Experts of a small language model: vocabulary 16384.
Below are experts of layer 5 (counted from 0) of a mixture-of-experts language model. Rows are named router (the router's row for the expert), gate (a neuron's input weights, with its number), up (a neuron's input weights, with its number), down (a neuron's output weights, with its number) and show model dimensions 0-159. Each number is 128 + 32 x the weight over its row's rms, rounded and kept within 0 to 255. Numbers have three digits each.
Before each expert's rows: a language model's description of what the expert responds to; "comes before" lists some tokens at least twice as common just after its tokens as in all text. This comes from a sample of Wikipedia text that the model never trained on. Tokens count by the router's weight.

# expert 20
What it handles: Wiki heading markers (==, ===, ==History==), table-row pipes with a first letter (| D-irection) and infobox field separators.
comes before: "\n", "\n\n", ":", "et ", " Result", "andidate | Votes |"
router:084138056151125137148128160122179156128077113147119142150118178173065098140147139075131038159101104087115119153139100096119173101119103124203125130107142113097114116059088148156086065147168185089131147116142093097232193125099158113136137137111130143094131121110153104155111095077150108128120133101112082074134101077143081072197130098155106145073093156134064152161146124130144169102090138138156143157087100121087139161170170180177110124144133104097104136146112178111160122056171095
gate3:066183129149077081205119109156139157160078160116180137125104163119088125133121051099076079152123110136060149157104146108127117101142146195106099153112165103182098112119134197157155139156165171142117122163105176119156174125136129123106160156107083117147095084140097092097153185138145202124139072083135072169175162180145185099073104157115115088157103102137147078144119176148127175128125182109087159118168121135128193105160152137095115123170183085147161151182133185167124145131127089
up3:177087144099185106071120086138057153168133178075108134148108160177128139094154129154125166100128152121120094120129180097127078101104110146138129133121163098125155141124094131100156076084076134119169150115122169100171130121165131091119174111116175157065075145159144099165085110126137127151118144108154129109179144153098099125083115137138102154082156148087097087119126097070144183119196115106167112112141084121136167035214124108186130138151193159158136166099155132151153173109189127
down3:186134116141126107131107112098123147141185196136140133192116091089136162124099174147098115149109097180122149142131157110126118087106066160081109090111101169133114152136179100144161146142086150103143128126146152141164165098139096132145106098143108159155091040111107137128102114098100134090166109090174137176139159148183124120105094118140153134096147095170122118101110177146164151077162094178181115119167139159147179135125023133086136113136143114075202085130169152125125087137174117
gate4:111215141178108143107161129096156165202163127102149157175114123134201162155136112155103110139184141091115120129099145123195045159142197103094131105130150085135100170105104134149135073131178103098096107115162121141077128106095144115120045124104173117161109118136102121101142181177103154130078077090121135088112106094134112071126102145149115149146111142122132149134126128080117187165062147124161138104102105073117117171087191166121120164120115147145085131119114133127147126133121157
up4:130173190122055177131131136123118122185181137255116136096147159119145070152110156111135128178108139165118132104178182117139166095114081065154092154189122170118090139122086116125129127119152107172082101142145127162159131065102159103092169149163140160161084142139127104096121169111123193125116174116123133107154177126145144076106145119086163079170130085152122107099130139131086085139098117141077137138140129138130088137176102120117180091168190109138048185191099129106132145132136034
down4:107180080156139111093146084114166180127138104091093128111102161083045104048144096170159159110147146135157111127185154108156141139136084095107134100125141139072125104063053169131139079108080140133100142121188128221124093119123169134079176118136080123175131181146170110109113151085183112108130181140135174124166120140201138114141126091124108080089133120113183129068144168109177116117122111144114127173109096113073130113106127086125114086147157101128115199159143125099107118186153164
gate5:158123152097083129146149128177110162140158112141065161131140145145142108074155201072066123138104144176084132123152113138125097127163196143170126104150221107112078153083105124099117134131112124139130127153096129123111190148157028131118144169100141132122131114071141115187079118133113116151148124108107071110134120127086136115119120145101162172162097147065141119171145162095077082130133137111108116076119156105126129124157112134093079097110131141163142140193150120121179112124146108
up5:116220116110120109140113086158100112070089192144101091119156172150115134166169060128126146103127147084142067099108106094152139149157095107120159168172103121147124094107128127142123114189112090158149104122164148165132109134121120132140134096122114145109120183112094123095158035084105130209164119153094143097082148117157086120129140067124100083142075151192077098134139127143114152138147137124165086107120189116138104095100119130182094136186045117148132121080107154137122107139106072
down5:115095152140164175094097055099146131183140164165175085163128109135083051111130112103094168147117140140148129167109097176126106079142158087101150108124173096111180087120142157144127117141107112138121164168121129141107107182148175106143148081104133090129112098104165133121084145115193142125162064115126189134121219087066158174082142145067175098151134119163128117105125096094089146137105154115112187132151133094147133063091070075144116200088108140129127147118172169102082126129102141
gate6:130129128207172099166140156082123112050124149127158131074028133130147113092158113102177118162130074104155136100136103130106132177161118165118162185147084124164127170110057165114083131119122135162102129138117158070121148209083151105113138154147149153108110078121163142130114145128156206067156132132091142097118142112108089105156155140177100183099096136144108192083159203116125143119175111076150150153170106138134130142149177117105099124149141149042147145169046163120120134123135111
up6:100152082132140114148177081146135136102105056136130123080143110106058146167135083130070163146145147128124115147066131089097140110157098128164108093115202123115122110180080173118134103060100144129099171165099051142163163165109198065171152142135166120128130100138093150112151128126164158105175128143143117094098150071211168049167106059233106134106086171166111093098140105129098167131143146115138108129114180107147152134119138114151100121107123102161137098145106043055104077118175125
down6:143112174082127137163076196138166163150164119104154157126108091136156145203127107107149135149095183122130125194114146134171136197155133133121103099114134151096082129193124137111122089136129141089148087180175100160089080154098070132127141138103114116132108142114168110052105116197146078112100113146143166114078142111136111197188129181180114132103123139113163082175104174153130166107116069083155056130174145120092119146141171081137117173067154135122135122124101119132115197155132091
gate7:042105098142130131061137118084168090157145065180184209116139086127159101123187159128107088134192119125093146182123125129090120169125129129116125110131148084102101145175125124167150139085108195141141149091126163110087136165117173120110116083182156139088135132112081117194142136114109127107141195106158190114157240095133109089090114076163121101135135105157110093151147108126083155154096159123124138110091163138120113157118131138121145132111106133062096091148107162116159125169141151
up7:124116155118129113107147102170116160061153151104141132093115124108115146165147116129130104132154103122124059143145115131140107107118143184135130152044152095153104126089139146130164145120146169097109128110168142141073117113136117135147129102169030137164100172116111118084147148099149132141144115154071106098046107132105167201164179235098077044154162127142131116053139102157150138099118144121110116134090144171175115135136129148141173147167130168169186098149162159076136175129133150
down7:103108137175113103148144097109110121158114095124165116104169152122171156168198063088130121120083127138141094113097141124175112127097122140107169146132159149161154081178186137109179095155163160110131126143132142127092159132097108106089092082163105013142140121138049189120112085178122091124082138153128066120149146115088181121108110102104105110128152102170130159103114120116126201055107114099071087156127163101136167083149091137122112096141081103149106096111152137076131161197207084
gate8:169140105083168108182127102148211082161092126151136110120088124142088127160167193122163124120086062180126151131150075126080079088153094143141122135147170202082131172132157108133154112144114154161128147148085171190117144142094136079141080167105134165107140094162121096145189126104100135099124113130154150145083165140148096092097123068086081081142130082123115147097122136075145137134084150147074116128153101089081137029130101090152144131129070114128134096140168137181136154107142087
up8:159125089119132092120132141169040133134137066125090121132066119121110133122127210155128153104071166102159223115173194166152115108132104077140098137117109122094192163156168174171082138162141150105155186138120134106159131146156099149136166131086163120131154147096124103111206117093108128100145121086118100133162117077175137166168121137127165214116131083175129165139114150141158089104115111148135125122116083159124120120177119168148115138098144124120162112150127165049186153122162154
down8:145128150090125183118153091147126086057111116123126165152094070125120127171144093111089121101078082124185226091109111168075111161115101207131165170120131158159137099177091138169116104173060132155180101094120167130142094080079153123162118132151162104084102119131154151175120127129105104144207112089122100165128131134185178179134097122077135106120107114137156111111104130081111129121101148140143145098172140145075143084102124088127072130163075148127122080124095162103117129181089181
gate9:067087106076109052132121176117128148115112190120072088115138123154170134106121074165109131166041104175154175125163067126114147110090120076107148152068142130076135123144101176142156122165144139117185186130185155131107111109148102105154087134129091142156137108143136116126168081134091202115107162109134155130172155120133147126150138158051185081117160142144117166103114092104155104135197131128073166141181154112175128051103105132142186096134079123154115131137138122121103122117142172
up9:145171085173123067143124134142086130128134170123102127094120201132113116136102148145103115069098171132150115151167126130111161112150149136074115146166103075192141103187081095154149119102123116101136150134134115167100189145117114117139093153161170103103104154163162147125139149121069104083132117158085153154148049123209103139132139096139100058097140127097097085125100084080142171138231162138139149255139170117162149124055096136150157132148129155134107114132072107115162186136124142
down9:113143188110042138165163150110125134145080123135087129114145061145164088166082105117079069140135074123128118117127093171146201115125156131178176128133161132112114101136131159135182079153101065074192136113132214158072147124120093169145140103085132130132113096152097158123149163137124169058104129119118124090092151118113150160126113166123092095160171122136055151132059130082146129133172146115116111181144126190134156150129096184123194106139124120039188081121162182124159059117151212
gate10:076129097098134083118128187103165127127155141169122152181154140048168121108125088153120088138102116141086104143146111069061119093125182165114165132115102164133123102158011158133101080144089111129149119107079190141091167177111125129105115112104141076090117097189100132093105114171101123054149113124104147153162136107119155084099167126172152141150188178086108116162111072150119119129138133083152127114139174153068153120097116152144177144111157082124128133141175069122165081111146169
up10:158126192124070111163102173183151173142105121145123118112109100122122092140186097163174154108104161183133150159157125123096128126145141080124078089115156143146147117146100171135117091146121162097159108119124061106129113080076120136111140140121140109112127067122180126161118143143114120100143099126146132096091150096136186079099059107133130150141077138152082105084132130094153155133083119096153139113078121092131146121185150171127106130073159134152109128132153066066132112142116102
down10:203099144044101131145132132098103129112153197123177152103098121067121105199132118116178159148155117177094121144156146135115079167202138141092146103115146128149188114123173098177144169087103132143094116178156139192093123159124092126118157167113114138148088146089109054111132054142155108087163137129087120101080130113027109126134117107081151131102110088111180037155161138107173046111095099119121117127164085132109159150148155124149090176122082158132151159203217154085157087127112129
gate11:100143082139140147070115146094126122115144139104125143107088123112148142117106143132103084118117149110143118145121201106098151131112086117128114095164118073115118155162129152157165090137142095132143148184115109170130123127161143102138126175087085091141145093101121113098161148100094187113163129175129147133040134068121098114203115132200210111166047170158172171150123136091162097112197105164144111134145100096220077160139095110099130104108159143157145115053094120118119074110132068
up11:161129160092125130172128137107127143143152138145138168126126137093111111171122103125118128072138165109100157191121157153157102057120164117141114131151185114160094173117143098073125133152158196116072114116097098177178108065171159126080096166095090138151148173098107126139162136115109114169097127120122158167139115176099097082129140105181101168143083137173052134122125163085118112074083130146117145108144149130148107083169120128167106130162158113083139121135099125150122162098111103
down11:170148108203131157087099146107114110141179142167121197166082160075112147187094133096121153156062162133108099121164129181124173121167148132174089204101106131211155111167127154118128101137153096129132072126121134108143102089100026204130118115169099168144152175132116119129093123101183152115087093166139111128165107173158115116145133156159079099122089125059145093122127133104145168144132185152173112138143065175151124125129156093094136150117095105180089160119127132131129082108117173
gate12:085145130105129163117139070144118100155174165181163140130043120115122163128111093123179138116128087113173187152140141149080145167090145134091099141172167159116191118140132065152089127155136165155129167151172061074129116054126122090136126133099128124101131102160109096110080095124080145135118112110125162143107133104137182144114147080137116156103132147088004126141099137086101121172038132182134094122148130094123153101119168153161105105110092096105073103110160099094141107103181054
up12:151141115090129138090152155130134123059192118135079127129089139116113200154109126112153097139109115142140133153128111066127134123110158087170110148096131139130174129107166100140085101121133112072146113131090112160186161111091056104115069079078168101119130137086192112121108114119092138129154129098123094070111189126154095120125174157170145151140109143151108152047109102137152143174132100143110099088114113206152103122063073154215139106141096110126074154174131179093129139092122117
down12:133138120134184103103099171149149160124155124113186113126176106122140147145123093118131159136134083127147140200102116140153191161125105084145118135094131225149136122125193099147124122055133130113126147079180145090105166115123046103124141112096085092100134109114153095088145097145081070144097134127115142116099146150129188171060112158070161163135083130152113161146154106131140141153169050132138162133108125158192091140141086156074161116128127119084103136113137144183129162099172177
gate13:092126186127117166138113084089147139120154114148092141120140111128133109092174136125161116144167132154121098158133109122100170213117171160129060143200138114163179102144134149099126105137142169123146152143137105125105137128186175109126119130166146126112137113157112140119130180065141124110198170124193150112100194116144107151078141110100141137087099205118151135097139121091064108101125144107112175148093107087116113130117131112158126061149156098140136121107132134182100165128101095
up13:096059126112114106109119156150128176189100124149111079091140177141091129138212122121177072156149120148052140128102101094139133113136121120122179132086126131138142124119123088124134103126129157129095166160092097113153160086066113054123135123095120109175091224080112140133177103148145149119181147136075110144127098102091102082143101148170101192115157120103095107124149098124155101116065115127093167113089070142150061146106127139080129131083140111199141127084178151160150098073159146
down13:121088114076104136112150130137117161125164131097113159134134187173105152097122125105144104176110131127075144127184152107151157121162103128096126197108158157110115126097119111159096101081156169109128130073109100126112127135094046174126197103073102084102106049166100134082158146158133083134096147069145197150113136100108090114148103151122153119042155157110119150113166163172152156088079174096197127111117140133139164131141099099138103095075075104240124107169172089116113151147139125
gate14:133164141175099051129144115117084158150149183120116112139135145134120094107146121056131046105086110142141139159157133096084135158135178125130168119141082109086115162094129184008085120109154100053068145111144130108109120075157172141091141101159143162085100065175215133128055175100146108140160156089198123198132111115068094114107144159148089105093090147087051121178121155163165151102072121126155116096177155129156147124135125180143114115117144111107127149135101094160133142085135098
up14:139121075092168184044131116111158094135097061042103169180097123159077135119139178072163141080087121081105175089102131108116069102094130141139132121137164130148115118067141152139114118124114162118186159167101130035180139157114135099178092151122119115208129135092073105117110124140167141087102089190158161097104099122155128141096112124110167149141190153092139151158112144140099085109080127127149156131098139090161149152152093147115136108125077133125093152117175095106078143106119088
down14:130115151136167115093144144096110110101062148151123043114119102117130082133133123181147093168154105166106120104079157076179144119211144147067169126088125195154141147148168100123151125207099172134104144148136108080164127125140135085127147158129140110124177162186109059149128120108137146138104092089107124157094193161167067135123114167109144147134156110159103128099187125104112126093122154131133161107127136120121122110060133120119142151132115109158093120090114144099151169131125115
gate15:099134132106135115155168148159133123190112082049072106115113138149104137106142163174164120123122130139167115171114108097127165126107092158175156126074142120191154128129161110162111096165173134123144117089174134115175076135155151144123096069148105116136050115060136120124068112092115128183133080171155121078126092100110055105084129139105166117113108161150198115149113111098146090121138154129150151165129179085123143164154117140136181213123072117141151111179157151037070124120072116
up15:136104123119159120110185175103108134104162133141097109111164134150074103093111121170132164141174179119091127111123087098081114148126123128099115150094091088116161155118137112135159120149129117133128163166132112152131152090148121115088113133114102088150143107148168120078135127147125121119068101125081139085110105081134125103102207101136111132081123088191188161145147152159168147112141144157167091165144184103108125101113160159172150090094104082165066141162094110161168129121143130
down15:082154128128084123175096118094095178095140182064125182095119070149108162111195193089132149122062159156147101105102081148184090109155128105068090129115131106137106101092173139114106165100123139117057206112132090178150196094066177126111167114091148073104117071147149107129069115107145126158152113088151190123173116125152183121081154172117159135097092135174116115174122147126174143169114191154089120129140107125138163107119125118140102179083093145106136073169118129165175107099124090
gate16:129132101160140126115183142160128128082165101130086139186118147121133131138131068104146102199141170180137129106142130119119094101134107139155091121124103182153138094088101140188100118113089149137146025117172156196101116127123113125151131119159110113150143152115107113071179065105109089102125111137141157117148104092148091158141093094202113144131127188076149156167182135124107114169153116161107180209140144114201155161152089137202166123118139125057160221124130112153096132186103174
up16:121166096170121077107122138147177105125107151133131122159122111130101112165083124104119120206157111122120165077130160139130094149122113165188158154086104192089057093121097190079119116130123139143110120163146149093126140124118118141099118127110136145122168055136075126137099062116079182139127154128136138104164098118112082110156129158147143146168128189117190158167151095203095148128095134134109128109099097112115062211106131126077115149112040170162133109147123123198117094106133122
down16:120153159133173113140117203120118144099168115088106076185123078157153111117070141160134184193082077088152106103133157142120104112114162136099146109147194113117135118123112108080140102126077077080051162114120088093083140116145184099094136055157168061170120137170092046120179188121141114102158153141130109136048140109119145146099113128083156128161157110199115132143112168154102094102105128164105118136071134073139110177115154129103096180113107124120140131127140151112161100137125154